Below are experts of layer 6 (counted from 0) of a mixture-of-experts language model. Rows are named router (the router's row for the expert), gate (a neuron's input weights, with its number), up (a neuron's input weights, with its number), down (a neuron's output weights, with its number) and show model dimensions 0-191. Each number is 128 + 32 x the weight over its row's rms, rounded and kept within 0 to 255.
Before each expert's rows: a language model's description of what the expert responds to. This comes from a sample of Wikipedia text that the model never trained on.

# expert 40
Description: Digits in years. Final digits of years and date ranges in infoboxes and citations, such as 1903 and 1966–, plus colons and the word century.
router [138 111 139 112 180 116 116 108  97 165 141 102  94 115  69 149 194 138 106 145 128  81 136 141  89 102  86 123  95 145 139  59 165 114 169  88 140  85 115  94 122 119 169  71 106 170 106 173 143 161 135  90  97 143  92 119  88 144 134  81 166 144 180 168 120 146 159 157 157 124 145 103 147 113 131 164 198  66 178  73 121 163 156 103 111 107 122 154 140  87 183 128 132  63 145  98 106 161 143 174 135 110 152  88 135 110 159 137 210  80 158 103  72 134  85 150 185 160 127  99 102 114 106 171  85 149 129 214 104 147 117 143 169 151  86 124 131  78 115  78 145  69 105 102 115 105 170 117  94 225  75 158 107 155 173 104  89 136  93 153 121 142 153 137 130 169 100 119 125  80 147 107 151 160 150 133 123 159 131 149 142  79 159 132 163 130 111  92 119 132 112 131]
gate2 [ 94  85 148 191  76 179 119 103 119  93 198 141 104 155 141 134 126 211 152 183 146 153 120  65 119 137 111 110 128  88 191 100 164 143 160 132 131 213 155 122 117 162 130 129 100 121 128 104 106 160 144 116 153 139 117 135 142 105 127 181 106 135 140 106 123 138 117  92 121  89 169  15  80 122  92 158 153 125 150 163 129 131 124 116 128  73 176 121 114  90 154 115 126 153 142 127 104 130 136 194 118 116 179  80  80 112 118 156 114 107 129  99  94  70 119 154 165 131 129 174 165 138  76 133 115 144 140 106 111 151 150  92  92 146 113 128  66  85  92 175 104 150  84  68  65 120 164 165 128 172 193 143 153 149 102 157 101 105 104  83 122 150 127 103 102 149 162 140 104  64 123 136 126 100 100  85 156 177 137  61 142 101 113  91 127 136 123  92 109 122 177  68]
up2 [137 110 122  91 152 121 108 136 158  92  95 125 126 118  70 118 120 129 119  89  76  71 106 136 109 140 146 141 107 181 113 180  50 128 121 214 110  50 145 152 142 146 134 107  89 153 132  86 107 118 102 104 111 109 162 143 176 121 126  99 145 130  99  90 122  57 139 147 109 129 132 171  80 113 145  95 115 120  82 126 118 121 158 150 117 137  80 150 132 186  77 131 119 102 116  96 160  67  89  74 128 128 125 170 214 160 130 156  90 114 127 135 154 148 158 110 106 124  76 124  70  68 168 142 111 107  56  80 109 152  97 182 101 137 151  92 191 127 142  69 201 137 185 156 181 119 137 143 126 107 110  96 101 106 170  69 124 133 147 135 122 117  77 155 134 141  78  97 131 153 133 132  93 102 100 166 107 131 152 183  92 158 136 191 121  90 145 182 130 132  87 148]
down2 [133 138 106  19 125 114 142 108 179 132 106 116 111  85 130 152 130 128 108 126 127 202  99 190 166  91 142 102  71 153 106 231 136  95  58 109 135  48 115 141 120 159 156 138 135 147 112 166 155 124  55 171  73  85 116 152 128 131 129 127 170 180 140 118 103  96 107 126 141 158 120 163 164 116 187 128 129 118  93  83 156 130  90 171 127 142  98 174 103 128 131 161  89 123 139 171 114 126 123 121 144 108 114 114  80 142 129 124 159 113 134 172 161 214 148  72  93 144 153  85 137 145 121  61 132  86 158 109 118  84 131 148 123 141 102 135 110 200 142 189 170 112 125 108 181  98 143 123 127 132  92 122 127 142 174 208 163 124 124  89 189 137 110 144 131 135 139 145 134 133 136 173 138 164 193 163 139 100  90 119 156 121 125 132 118 140 130 172 175  94 135 161]

# expert 57
Description: Verb forms and endings. Verbs and inflectional endings in descriptive prose, like is, are, used, located, known, and suffixes -s, -ing, -ates.
router [143 130 160 133 136  98 117 159 113 134 144 109 151 171  99 132  70 128 144 123 111  99  87 159 139 112  53 127 153 157 136 177 148 193 149 203 141 155 122 122 154 122 104 189 131  79 143  68 174 154  84 100 119 101 109  82  67 173 117 194 111 157 133 138 124 124 119 105 134 166 155 155 121 152 131 125 173 137 135 133 144  86 125 122 151 137  90 139 136 134 109 140  86 139 152 119 133 112 136 178  69 133 127 152 129 108 156 104 140 167 206  94 133 163 101 120 128 177 147 165 142 103  99 155 121  52 124 113  95  77 176 120  89 149 166 163 144 156 128 157  81 130  80 120 188 154  93 124 112 140 105  79 162 148  90  97 129 197 112 132 163 166 194 108 134  93 195 188 126 122 123  96 140  87  65 108 136 164 160 136 151 136 160 104 135  91 141  45 161 127 225 129]
gate0 [149 121 153 179 140 117  97  70 116 119 132  73 153  96 168 111  39  91  97 139 145 160 132 171 126 155 111 114  83 134 147 170 131 144 161 179  48 147  85  97  92 153 156 133 139 176 137  91 180 149 125 109 123 156 143 143 194  95  69 102 102  91  97 154 126 125 161 164 169 105 154 144 122 143 145 123 154 158  93 133 106 140 113  94 159 104 107 104 124 120 131  98 100 136 164  66 129 178 186 147 141 142 118 118 111  99 151 196  58 176 108  92 161 118 161 145 172 176 124  95 103 172 152 139 171 141 101 133 145 114  96 117 126 130 137 109 109 185 117 179  96  88 114  77  83 178  95 123 127 104 101 120 112 168 173  94 117 142 142 111 136 119 145 130 106  86 161 123 126 139  98  64 166  84  41 117  81  81 173 122 152 109 172 156 115  73 187  92 109 156 154  94]
up0 [ 75 120  78  95 116 105 182 156 170 131 150 108 101  86 126 121 194 131 129 142 141 103 137  96 169  86 144 117 168 135  77 101 151 144 100 103 117 122 152 142 176  75 121 134  85 151 118 133 145 134 137 131 144  87  92 142  93 166 171 116 186 182 159 109 132 121 148 115 142 174 107 145  94  78  75 107 119 117 122 156 134 132 183 133  87 181 143 171 133 100 158 137 163 125 143 142 153  98 104 128 108 111  99 116 154 155 139  25 116  71 155 198 124 148 123 118  69 151 114 137 142 120 167 130 115 119 155  47 154 119 200 102 131  98 140 132 124 141 143 136 143 149 196 133 124  94 100 137 157 132 171 173 144  99 167  60 142 129 115 108 130  86  78 156 127 208 132 167 146  98 146 154 120 222 188 109 178 163 143 153 177 169 115 116 126 197 110 128 144  90  84 154]
down0 [110 164 155 107 108 166 120  99 142 163  74 112 184 151  92 131  90 101 149 124 127 132 159 178 226 136 118 135 146 118  73  86  98 169  84 108 102 181 113 135 106 111 147  86  90 106  75 137 143 133 141 148  72 107  84  83 118 161 111 150 137 127 148 119 133 168 110 211 139 130 176 213 170 112  61 152  63 138 134 166 169 114 143 140 107 143 116 126  89  93 136  93  83 115 130 176 167 148 142 125 105 146 116  74  75 159 119 131 143 103 142  85  96 183 116 145 168 131 118 165 138 158 112 160 165 159 138 147 130 120 192  58 130 112 138 168 150 152 212 125 147 173 128 112 133 102 181  87 138 157 100 103 132 137 115 123  71 120 136 115 122 146 113 204 145 140 127 185 116 102 148 136 101 119 166 111 163 148 187 171 111 113 140 136  68 167  98 160 114  81 109 127]

# expert 17
Description: Sports match reporting. Words from sports game reports and results tables, such as match, victory, won, tournament, wide receiver, Arena, plus table cells.
router [184  77 136 167 161 172 187 110  80 122  88 145  85 132 143 132 128 145 121 101 147  89 128 172 118 141 128 157  86 112 141 162 103 156 109  87 153 145 107 142 163 128 103 170  90 183 129 156  78 180  90  82  94 150 126 143 125 144 104 120  93 156 120 113 115 132 131  96  68 129 152  85 147 130 170 126 108 115  79 155 102 149  81 181 138 141 170  85 131  91  75 140 126 194 128 111  94  93 126 104 156 121  81 124 126 129 190 130 146 116  86 144  79 153 134 175  63  73 135 166 176 122 180 138 195 134 165 132 153 159  84 108  66  55 187  80 108 139 122 141 126 160 156 125 101  95 146 106 168 107  86 146 145 211 108 170 133 112 170 118 136 105 122 187 117 106 120 118  92 108 154 121 112  89 129 145 144  89 136 117 114 166 147 150  87 128 113 178 204  79 183 150]
gate0 [198 112  84 163 144 132 136 171 131 140 121  70 119 170 106  87  47  79  49 142 104 160 117 157 103 103 186  99 118 158 138 146 111  96 157 139 134 114 145 150  91 128 124 118 145 125 181  54 156 117 122 119 101 194  94 115 180 147 128 147 161 190  84 183 110 133 130 111 131 133 119 113 140 167 160 175 105 110  93 100 144 141 128 131 150 152 131 118  85  94  60  84 108 152 140 147 129 146 162 126 184 135 139 128  88 161 151 167 104 104 142 170 112 176 124 123  96  86 158 107 114 125 122 105 154 175 117 148 126 139 132 119 113 141 172 126 155  99 150 124  79 126  84  92 115  15 112  98 150 133  87 199 147 125 110 136  92 118 105 137 187 113 127 146 139 143 135  58  89 145 117 180  69 160  86 158 113 107 187 131 147 119 162 136  88 107 111 166 204  98 167 167]
up0 [ 84 169 111 146 106 212 128 128 152 188  55 150 133 139 143 138 112 162 130 117 163 122 102 170 142 174  88 128 120 120 100 151  85 112 108 149 138  71  78 165  89 135 110 150 131 129 195 170 130 115 115 130 138 130 123 148 198 161 147 144 157  90  84 158 146 154 101 116 144 111 146  92 150  46  89 126 194 159 157 101 105 141 199 121 125 170 178 121  91  81 108 114 147 144 157  84 105 122 152 108 125 106 149 150  99 128 197 136 126 169 129 116 146 101  79 163 109 175 145 118 114 113 132 146 115 183 114 106 119 159  85 132 124 127 131 124 144 111  88  81 141  93 121 147 117 172 105 152 108 116 155 199 151 137 197 135 124 156 190  80 120 129 135 109 132  77 108  92  72 216  64 149 135 132 129 176  53 109 120 126 145  60 115 151 162 119 142 154 165 172 150  93]
down0 [145 123 136 169 124 147 110 144  98 127 127 129 114 172 149 124  87 150 153 138 131 128 114 151 124  93 135 133 191 140 127 136 113 127 164 137 153 202  90  74 138  31 116 123  95 176 147 125 173 107 117 140 169 162 187 104 180 121 159 153  93 147 111  73 150 171  77 144 155 138 150  81 132  97 116  95 171 146 103  96 207  93  84  94  78 101 139 106  80 161 157 188 135 165  80 165  84  98 174 113 119  81 103 140 101  94 107  79 170 135 147 105  96  63 115 112 120 174  76 160 110 120 149 174  94 194 153 109 104 137  85  88 159 123 112 125 106 157 104  94  95 143 137  83  73 157 117 133 104 139 111 164 124 169 143 106 137 186 192 106 117 152 125 131 122  65  99 102  98 105 153  65 132 184  89 123 131  65  99 170 100 157 114 120 148 115 102 109 113 125 100 159]

# expert 27
Description: Clause connectors. Commas after introductory phrases or years and clause-linking words like as, when, which, until, then, e.g. in 1901 as, However,.
router [ 59 164 139 114 147 129  84  61 113  76 170  91 116 101 151 141 153 129  58 182 155 106 140  79  90 101  99 132 136 145 144 141 189 168 174 122 177  91 113 113  58 104 114 100 146 130 172 152 146  90 111 133 121 116 156  91 107  58  71  83 104 154 119 151 124  96 144 156 147 178 113 129 120 136 114 121 161  72 154 157 161 146 134  89 165 142 129 121 163 142 158  65 137 157  95 133 161 120 149  70  77 117 151  89 173  88 153 102 159 100 171 137 169 110 120  95 162 146 179 118  96 129 134 152  93 168 169 117  69 174  94 174 119 100  96 122 141  86 104 120 102 106 141 198  89 177 121 139 144 161  91 141 201 129 112 133 148 158 122 116 149 133 150 148 111 203 192 113 133 109 162 150 141 167  75 124  87 147 138 150 112 165 129 165 131  78 114 143 175 152 143  80]
gate2 [187 121  97  65 114 125  64 130 138 125 164 133 129 131 127 165 116 167 215 123  53 149 144 135 113 116 160  88 168  76 105 114 139 142 149 129 104  88  98 124 140 141 136 149 106 140 126 139  98 135 154 121 123 135 119 109  71  80 154 152  50 114 145 140 131  79  97  80 170 114 178 158 156  99 105 135 164 133 147 149 152 166  53 113 101 170 102  84  95 197 134 119 109 150 165 130 128 152  92 138 143 144  88 116 156 127 113 141 124  63 151 103 174 127 119 208 108 189 205 142 107  83  57 158 126 112  81 124 138 105  67 122  98 121  99 115 168 120 172 160 122 106 154 169 170 132 158  87 102 129 144 144 144 139 163 187 204  94 114 153  85 118 171 163 108 120 200 150 142 156 144 140 137 126 157 122 113 125 137 116  76 129 113 129 157  59  93 120 156  93 140  91]
up2 [127 116 105 139 137 109 155 139 139 152  81  83 119 153 137 133  99 154 135 114 117 157 142  73 100 218 141 175 151  55 105 171 133 139 157 131 156 115 109 117  22  92 187  97 124 172  98 119 122 101 175 133  85 173 132  94 147 173 140  75 101  80  98 130 170 110  96  51 153 205 132 107 129 140 136 147 140 154  84 161 118 136 115  96 104  96 117 142 109 160 140 169 147 161 130  78 101 145 104 166 129 147 121  90  96 103 194 103  86 145 158  97 121 169 182 187 125  93 145 135  83  80 166 136 158 124  99  38  94 134 103 130 136 130 175 111 111 139 161 180 159 121 171  77 100 180 133  85 132 106 177 109  77 123 110 111 117  79 142 159  82  85 166 177 123 135 156 124 146 118  87 153 131 139 101 119 124  90 138 142 103 168 114 156 127 107 113 135  80 133 176 130]
down2 [127 124 143 130 109 128 131 158 131 161 178  81 201 127  72 125 118 114 164 111  72 130 114 103 163 168 157 102  43 113  76 118  96 117 138 142 132 104  84 149 210  47 101 187 118 108 212 140 143 118  90 140 140 106 100 111  86  43 121  87  95  88 113  94 136 186 137 150 149 111 157 165  80  68  65 148 120  84 147 135 106 146 100 130  79 153 107  73 148 138 136 149 155 154 159 146 139 134  97 151 121 142 117 133  64 143 120 185 116  82 102 140 147 149 112  98  80 125 131 159 109 145 131 129 113  53 103 176 131 135  76 145  96 106 129 135 188  92 151 102 124 149 123 147 144 139 148  68 113  56 148 114 113 162 155 185 129 136 120 126 167 111  75 127  91 166 185 141 151 188 108 136 183 136 122 109 124 126 145 139  88 124 141 141 155 122 144 106 140 130 151  76]

# expert 0
Description: Coordinating conjunctions. Conjunctions and list separators joining words or clauses, such as and, or, but, &, commas, plus mid-row table pipes.
router [109 168 102 139  58  93 118  81 123 151 172 127 179 152  72 151 119 133 119 174  89 116 140  97 159 142 167 127 176 141  86 126 103 160 103 155 109  97 181 109  79 123 159 137 176 139 142 163 136 119 117 147 143  82 147 143 126 116 155 122 130 121 164 157  87 145 184 130  65  95  90 128 117 137 137 126 134 127  73  93 106  94  71 101 102  85 128 109 148  63  80 161 128 176 188 184 117  79 124  82  80  90  96 144 152  68 100 140  85  85 155 141 151 131  85 119 172 102 125 158  93 199 157  54  98 120 167  91 173 180 120 145 105 118 118 121  79 119 161 113 161 117 152 169  77 166 159 120 127 110 128 137 128  81 138  98 138 115 138 148 148  90  86 111  96 121 130 159 145 156  97 112  69 177 119  98 109 169 110  50 108 141  68 140 159 123 155 171 120 174 147  78]
gate2 [174 135 158 123  90  82  85 120  98 109 108 141 140 148 122 170  92 121  99 127 101  83 172 134 111  82  66 112 159 132 142 117 150 155 174 173 107  87  73 145 142 172 121 176 116 145 112 146  92 112 183 105 153 153 170 121 157 107 163 128 184 164 117 124 117 172 109 133  93  79  73 193 229 150  76 168 186 177  61 108 152 114 116 103 115 130 125 116 132 144 164 128 128 177 169 162 149 129 161 121  85 123 106 130  87 119 171 178 139 118 188 127 153 134 137  23 120 146 122 156 106 108 125 113 157 111 135  94 128 157 120  91  93 129 159  79 138 142  86 174 129 149 162 140  71 162 179  42 125 131 170  67 134 100 162 136 165 109 170 138 177 112 121 121  97 116 157  97 122 138  97 154 122 129 144 172 129  92 111 110 162 115 127  66 115 127 132 157  91 112  95  95]
up2 [123 122 156  63 123  94 142 115 139 149 137 138 140 184 101 141 124 130  88 161 122 146 119  77 165 158  55 110  81 101 117 155 107 156 167 182  99 137 100 186 131 124 141 173  70 160 112 132 101 123 131 147 131 132 139 118 190 156  51 100 212 162 148 100 151 134 108  94 119 126  95 194 165 174  92 121 146 129 166 139 125  94 114 173 103 134 154 145  86 125 167 149 119 160 140 149 127 181 150 151 138 168 151 145  98 124 133 151 164 117 174 126 165  79 106 104 173  76  94  95 126 158 173 109 151 112 103 119 101 118 156 119 103 140 139 100 120 150 149 171 153 162 157 150 179 195 122 104 109 161 162 106 120  97 204 138 130 145 109 132 123 134  80 186 118 147 158 130 152 174  97 166 130 156 133 174  69  81 157 130 134 103  63 133 191 229  67 162  94 115 101 145]
down2 [142 118 145 145 105 157 132  95 127 132 137  82 212 174  80 166 128 164 112 105 103 115 145 138 165 129 157  90 145 135  70  84 116  89 142  97 138 175 174 155 177 130 154  91 113 146 108 160 117  49  77 155 134 120 148 125 139 181 157  82 120 163  81  59  81 121 115 104 127  79 161 146 103 147 109 206 147 127 153 134  87 118 104 167 151 107  78 153 121 237 127 115 147 160 100 136 133 161 176 129 118 163  86 164 130  73 162 158  65 125 167 142 116  98 130 128  85 150 111 165 114 150 116 145 150 174 131 115 102 107 148 132 109 130 173  58 113 130 125 125 109 146 122 178 122 164  96 182 112 122 130 117  96 156 167 139 169  77 157  83  89 193 169  91  98  82 186 173 120 160 172 145 105 139 138 109 122  98 160 135 160 151 104 166 143  97 159 176 107 129 117 107]

# expert 58
Description: List-joining conjunctions. The conjunctions and or &, plus commas, slashes and periods that join list items, name pairs and URL parts, such as composer, impresario and scholar.
router [116  94 133 158 133 147 124 105 136 191 140 114 165 147  61 159 120 147 151 101  82  62 119 157 112 110 168  97 127 150 138 141 101 149 146 187  74 121 115  93  80  90 169 129 165 106 106 148 186 146 167 122  90  39  78 110 150  68 105 178 103 127 198 162 141 136 193 135 121  98 103 115 138 131 103 122 135  88  87 101  93 138 107 120  70  93  99  80 186 132  83 145 138 139 158 183 133 105 100 112  48 100 154 142 135 101  95 140  94 136 129 120  98 179 107 141 196 118 124 115 119 163 101  93 153 126  88  80  93 144 136 158 174 114 114  58  79 141 158 115 155 118 166 155 129 144 130  75 151 106 127 154  92 107 168  50 152 135  69 149 150 129 105 104 107 116  92 153 159  99  99 119 110 126 137 100 126 168 100 100  73 116 127 145 146  88 132  99 119  79 195 108]
gate2 [201 157 157  77 132 145 135 152 133 135 112 118 145 157 127 139 136 171 175 136 152 167 113 159 105 157 135 217 115  66 125 177 144 110 114 202  58 162  78 187 172 188 125 202 147 128 109  90 101 112 151 135 101  84 128  77 127 146 148 135  79 135 128 127 157 120 143 104  86  99 102 121 108 154 128 214 119 106 152 139 182 154 149 136  86 143  87  65 111 152 147 138  66 101 121 162 134 164 145 138  98 151 140 181 174 131 126 105 181 122 104 104 134 150 178 101 128 167  95  85 129 103 119 141 164  95 118 103  79  97 126 124 149  90 216 141 121 130 195 109  26 124 115  91 125 141 146 153 151 154 142 165 122 124 160 122 141 182 115 114  86 162 118 167 122 133 183 137 172 113 175 103 147 181 103 116 138 134 153 109 130 106 142 135 168 111  98 146 109 139 127 112]
up2 [ 96 102 101 150 137  61 128  92 159 130  91 138  92 119  72  59 156  66 119 122 129 174 140  36 128 119 145  88 102 190 126 116 117 167 141  67 150  93 159  93 177 109 101 121 166  93 131 166 132 147 100 146 164 108 138 198 117 152 139 101 200 124 121 146 157 141  87 167 157 147 168 156 128  98 104 117  97 152 128 102 107 113 108 134 201 141 152 203 132 124 112 111 100 103 127  78 124 100  85 108  97 100 154 124  86  91 156 165  59 128 157 171 107 173 122 165 146 156 170 185 111  91 161 134  93 111 148 183 142 146 144 127 153 118  83 120  89 140  84 133 191  86 135 123 135 135  75  88 136  90 122  93 150 124  97 131 157  71 126 174 150 125 129 116 146 145 142 113  74 102 129 166 155 150 206 155 133 146 113 115 122 112 102  78  57 128 151 154 118 112 154 180]
down2 [120  72 124 115 102 113 142  89 187 127 123  99  97 139 134  94 112  82 122 122 175 194 121  77 128  73 122  91 139 143 192 167 161 108 109 145 158  82 224 181 101  88  96 137 209 127 126 153 147 151 112 138 112 154 132 100 132 123 102 153 108 154 144 133 149  54 123 143 159 124 136 110 153 149 152  94 106 157 136  97 122 127 164 148 151  86 120 167 148 113  84 191  87 115 146 138  96  96  78 159 114 134 113  72 150 110 189 143  55 118 184 131 159 179 115 146 123 116 115 148 145  88 122 133 110  80 133 151 100  98 138 142 109  99  76 114  68 101 150 113 161 111 140 118 148  91  84 135 117 133 134  88 156 215 164 146 185 121 104 134 156 130 123 154 129 170 168 118  91 146 121  91  81 151 134 151 144  82 147 111  75 124 193  71 112 159 111 113 185 153 183 189]

# expert 45
Description: Country and place names. Country names and abbreviations after a city or state, especially U in U.S., plus United, States, French, and digits in table rows.
router [204  62 129 165 106  98 155  58 175 125 188 125 178  91 175 185 150 136 181  84 133 148 123  92 156 118 173  97 115 104  90 136 111 113  98 119 125 159 152  92 170 134  72  97 140 116  86 123 126 164 134 116 173  92 135 157 178 101  65  98 121 138 105  94 141  70  93 155  87  91 187  76 177 147 116  96  96 139 117 130  86 122 120  95  97 153 163 122  85 133 148 134 162 107 141 116 124 141 139  65 100 179 124  93 173 154 127 129 142 106 144 122 146  82  90 181 111  96 152 144  61  83 125 179 122 125 147 131  96 145 162 118 157 128 138 113 154 123 163 107 184 185 109 121 157 143 137 116 130 100 126 171 181 130  79  43  66 175  62 102 130 113 130 127 130 138 109 118  98  85 115 164 169  76 169 135 115 174 113 129 131 141 123 191 122 163 122 153 129 156 137 124]
gate1 [175  93 103  76 157 134 142 116 159  89 200  95 115  83 128 138 128 195 147 126 100 133 151  85 129 176 175  55 147 118 135 138 159 141 196 164 158 177 162 158 123 146 145 126 145 135  69 149 184  86  61 124 186 182 126 122 121 122  89 104 127  74 161 110 152  91 173 114  91 136 104 102  77 117 175 135  91 159  88 165 126  84 156 152 119  93 128 156 139 169 179  97 125 129 165 178 130 171 117 123 127 111 132 112 128 153 120 105 179 161 128 129 158  78 128 187 136  80 135  57 124 143 100 148 139 120  80  93 148 190 125 152 120 201 122 162 165 110 145  52 136 167 143  99 109 150 207 145 121 144 181 138 122 101  92 169 169 174 104 129 116  97 104 162 171 148 122 106  74 126  83 142  99 124 151 179 130 123 142 110 115 154 131 174 110 118 149 130 131 144 101 133]
up1 [132 176 102 111 142 160 126 147 109 128 165 149 115 107 127 126 137 146 123 145  89 128 195  85 101 163 127  91 125 116 128 126 104 144 179 154 158 168 155 141 126 118 138 112  98 103  80 159 178 112  48 101 160 158 127 143  73 152 119 135 122  82 134  88 160  76 237 146 157 189 112 122  89 111 177 158  84 143  92 127 123 119 163 186 115 166 123 145 142 180 194 119 152 134 149 162 153 159 128  80 110 105 177 101 116 148 155  88 141 152 103 122 148  95  84 148 103  94 144  47 143 129  72 129  84 129  94 106 142 229 134 157  81 190 128 175 146 121 110  68 112 142 132 105 134 155 189 163 129 119 189 106 132  91 107 136 132 160 119 129 102  91  82 165 131 162 105 134  64 154  97 121 104 109 162 147 183 123 149 104  99 126 125 182 113 151 161 176 118 153  85 137]
down1 [151  73 103 178 144 148 165  77 162 115 174 167 171  79 125 109 185 162 151 126  83  92 131 117 126 145 131  75 133 153  17 116 118 101 115 152 109 206 125 122 167 148 171 130 124 142 139 142 191  72  98  95 135 116 113 124 103  88 151  78 108 135 144 173 144 121 107 109 118  94 166 175 176 151  95 141 121 152  92 114  79  94 182 143 126 129 127 106  80 108 135 112 116  50 128 116 109 128 176 111 111 122 170 154  82 124 126  96  96 137 134 103 155  87 129 179  79 102 122 103 168 106 131 117 112 103 144 151  90 150 124 192 190 177 181  79 169 104 115 127 156 172 108 119  85 134 147 137 144 129 153 159  80 102  89 128 102 136  76 149 107 142 132  91 174 113 126 143 140  67 119 188 133 115 139 109  67 114 163  72 125 131 113 163 168 124  80 112 128  49  93 127]

# expert 43
Description: Hyphens and number digits. Hyphens joining place or personal name parts, such as Rostov-on-Don, Nagorno-Karabakh, plus digits inside dates, page ranges, ISBNs and table counts.
router [142 140 152 172 155 158 121  83 174 117 165 115 180  76 139 159 120 146 153  88 110  83 165 157  88 142 149 160 157  94 121 213 125 109 208  69 159  88 113 107 168 117 181 143 120  79 182 112 141 114 167 106 141 139 180 117 146 151 104 134 156 139  98 102 137  90  94 165 108 133 129 124  98 161  55 185  83 131 106  92 132 115 137  59  77 108 118 119 119  91 172 160 151 106 198 146  96 107  73  88 207 166 109 171 150 100  84  92  77 160  87 120  99 115 145 110 177 159 130 125 132  97 116 156 155 127 103 128  63 189 119 151 167 161 142 132  78 133 136 133 176  79 134 123  98 161 139 147 122 144 108 165 165  84 165 153 130 141 131 178 157 132 125 186 175 102  77 143 127 156 132 213 132 121 137 130 103 126 126  97 110 129 100 146 154 120 139 119 130  99 108  98]
gate2 [128 142 107 114  52 115 136 171 143 144 100 143 181  94 106 135 117 144 141  85  94 100 110 135 138 167  97  99 148 141 179 121 110 113 147 157 124 153 171 117 159 135 171 125 193 109 136 107 100  94 135 118 106  98  80 113 143 130 131 160  80 100  80 157 144  67  80 117 144 101 156 166 103 138 121 164 117 111 147 151 143 189 129  85 124 109 147 176 166 118 102 163 144 108 161  48 223  81 165 163  64 129  97 111 173 161 148 155 123 147 101 148  97 136 113 151  98 169 163  76 108 152 112  84  97 114 159  69 155 164 176 136 125 104 118  80 142  83 137 130 129 120 136  71  84 158 148 165 130 126 145 138 163 119 149 132  72  72 202 139  48 183 145 123 148 170 154 111 159 120 112 149 161 196 194 145 101 136 126 209 109  95  94 153 126 143 115 113 141 146 108 147]
up2 [154 113 145 107  85  78 114 141 121 135 123 163  83 136 120 155  89 141 167 108 115  83 180 166 111  94 116 169 137 137 214  60 145 102 146 188 150 185 133 170 140 116 166 166  87 176 123 126  75 122 128 129 108 134 155 181  83 121 137  72 130 153 135 109 124 134  52 141 132 111 168 128 124 173 112 145  91 120 117 154 121 191 148  59 180 148 127 124 182 127 123 141 148 170 186  43 178 112 194 177  78  78  82 122 141 109 107 155 146 128 133 183 128 144 148 109 124 175 123 149 114 126 131 140 126 122 154 107 117 180 135 160 141 132 132  93 119  92 136 124 105 138 142  61 111 149 185 201 104 151 100 131 127 126 140 124 111 108 124 159  63 180 126  82 138 126 139 141  97 100 149  95  93 154 134  75  96 129 175 174  86 108  95 180 169 179 161 123 125 176 133 149]
down2 [116 124 159  75 125  76 139  67 132 109 137 134 136 138 117 187 128 157  85 103 103 129 149  89 143 102 190 151 118 147 172 112 101 148 162  87 133 116 130  93 153 138 122 166 122 157 165 150 148 167 114 138 146  52 142 167 160  93 131 178 119 122 127 124 111 102  60 116 147 150 183 195 136 134 183 150 126 134 137 147 134 139 176 154  84 130 160 125 128  95 137  76 126 178 120  65  76  72 126 104 163 159 152  92 117  94 156 137 106 121 103 133 104 223 101 107 136 175 143  98 179  84 137 162 114 120 168 128 134 139 100 123 175 115 142 120 115  97 166 135  73 113 157 136 159 154 142 103 103  97 143 112 164 111 147 224 102  77 169 147 132 170 150 116 142 167 115 150 122 130 182 155 153  75 121 127 119  55  48 141 183 135 123 120 157 200 129 110 145 143  43 131]

# expert 53
Description: Chart and sport names. Capital letters, abbreviations and name parts in music-chart and sports tables, such as Billboard Hot 100, Album Top 100, tournaments, national.
router [134  81 180 135 141  99 162 136 134 163 201 143 159 120 154  71 127 151 157 127 149 155 175 147 129  66 147  88  84  97 143 115 108 170  85 107 104 111 136  93  89 131  71 110  89 157 117 150 110 184 152 149 110 209 138 128 142 167 118  75 148 141  94 139 119 134 114  92  62  95 114 133 154 141 133 134 108 177 112  96 145 155  76 129 131 169 159 119 149 116 195 148 162 170  83 144 149  87 178  82 116 102 131 100 160 139 124 158 130 161  99 105 113 184 129 139 164 104 117 101 111  91 164 198 198  59 101 131 158 159  89 119 133 105 162  94  65  94 106 147 150 147 166 156  92 102 155  65 176 163 114  97  94 111  72 166 111 148 131 147  61 110 110 113 141 118  98 115 133 134  91  79 143 111 156 152 168 119 122  80 124 137 119  79 130 102 107 204 115  77  98 155]
gate0 [158 166 143 132 113  70 113  98 139 150 119 172 101  81 111 158 103 125 107 126 133 123 141  78 164 134 133 100  50 106 122 126  86 176 153 138 151 133 119 129  54 129 127 189 102 127 131 111 126 124 141 166 134 164 178  98 172 151 134 116 119 118 104  70 159 157 118 141 140 103 162 110  42 203  76  79 149 178 104 142 177 150 147  93 161 159 164  63 108 150 152 116 133 112  66 177 107 193 107 101 201 206 119 121 109  85 179 176 176  93 127 137 128 138 130 132  81 103  90 153 156 145 101 186 152 147 144 167 116 141  82 105 138 123 139  92  97 107 186 127  97 157 111 121 169 126 119 131 223 118 104  90 133 153 104 181 154 140 148 116 127  78 120 174 140 131 125 136 137 123  63  94  92 122 125 153 141  87  90 151 124 134  83 108 136 147 146 106 100 104 173 161]
up0 [110 140 189 140  98 138  83 157 165 144 140 182  88  52 110 149 104 123 135 143 110 124 139 111 197 131 204  99 120  90 173 118 142 179 144 148 131 138 150 100  63 146 131 103 172 149 130 111 131 126 175 160 100 175 158  65 166 124 130 104 128 171 159 101 122 183 111 117 123 117  56 144 117 168 118 103 102 110  95 143 137 131 118 120 152 129 151 160 138 139 107  71 107 134  94 182 144 175 117 166 129 143 162  86 102 111 173 178 153 136 123 166 109 109 105 157 114 100 158 126  62 148 126 140 118 131 153 142 166  89 128 175 185 120 102 119  56  61 132 153 196 200 141 163 149 101 104 118 198  86 159  83 155 129  99 138 123 178 177  99 110  66 101 172 154  90 107  94 129 143 127  48 110 123 132  72  83 133 125 113 108  83 121  90 136 114 151 160 131 142  89 137]
down0 [149 112 206  80 152 121 136 137 155 180 147 179 116 170 100  65 104  84  92  84 123 133 123 197 121 118 144  94 106 123 141  98 140 165 103 134 157 160 167 132 109 151 135 114 117 127 113 183 122 152 173 164 144 120 142 116 128 160 152 177 126 153 124 114 138  97 121  90 131 127 128 144 131 157 170 141  85 136 157 193  83 129 132 108  96 161 128  51 128 111 179 125  63 143 163 160  41  91 131 105 114 108 130 131 165 118  59 130  97 112 103 194  72  97 130 211 115 143  87 132 161 107 185  96  53 103 139 144 138 161 169 168 159 144  88 185 154  83 174 142  68 138  68 173 130 148  98 149  98 143 154 131 131 156  98 193 111  93 119 111 164 111 109 146 132  91 131 127 136  59 145 121 149 118 167 143 169  69 146 120 128 111 140 149  85 164 155 135 173 143 132 122]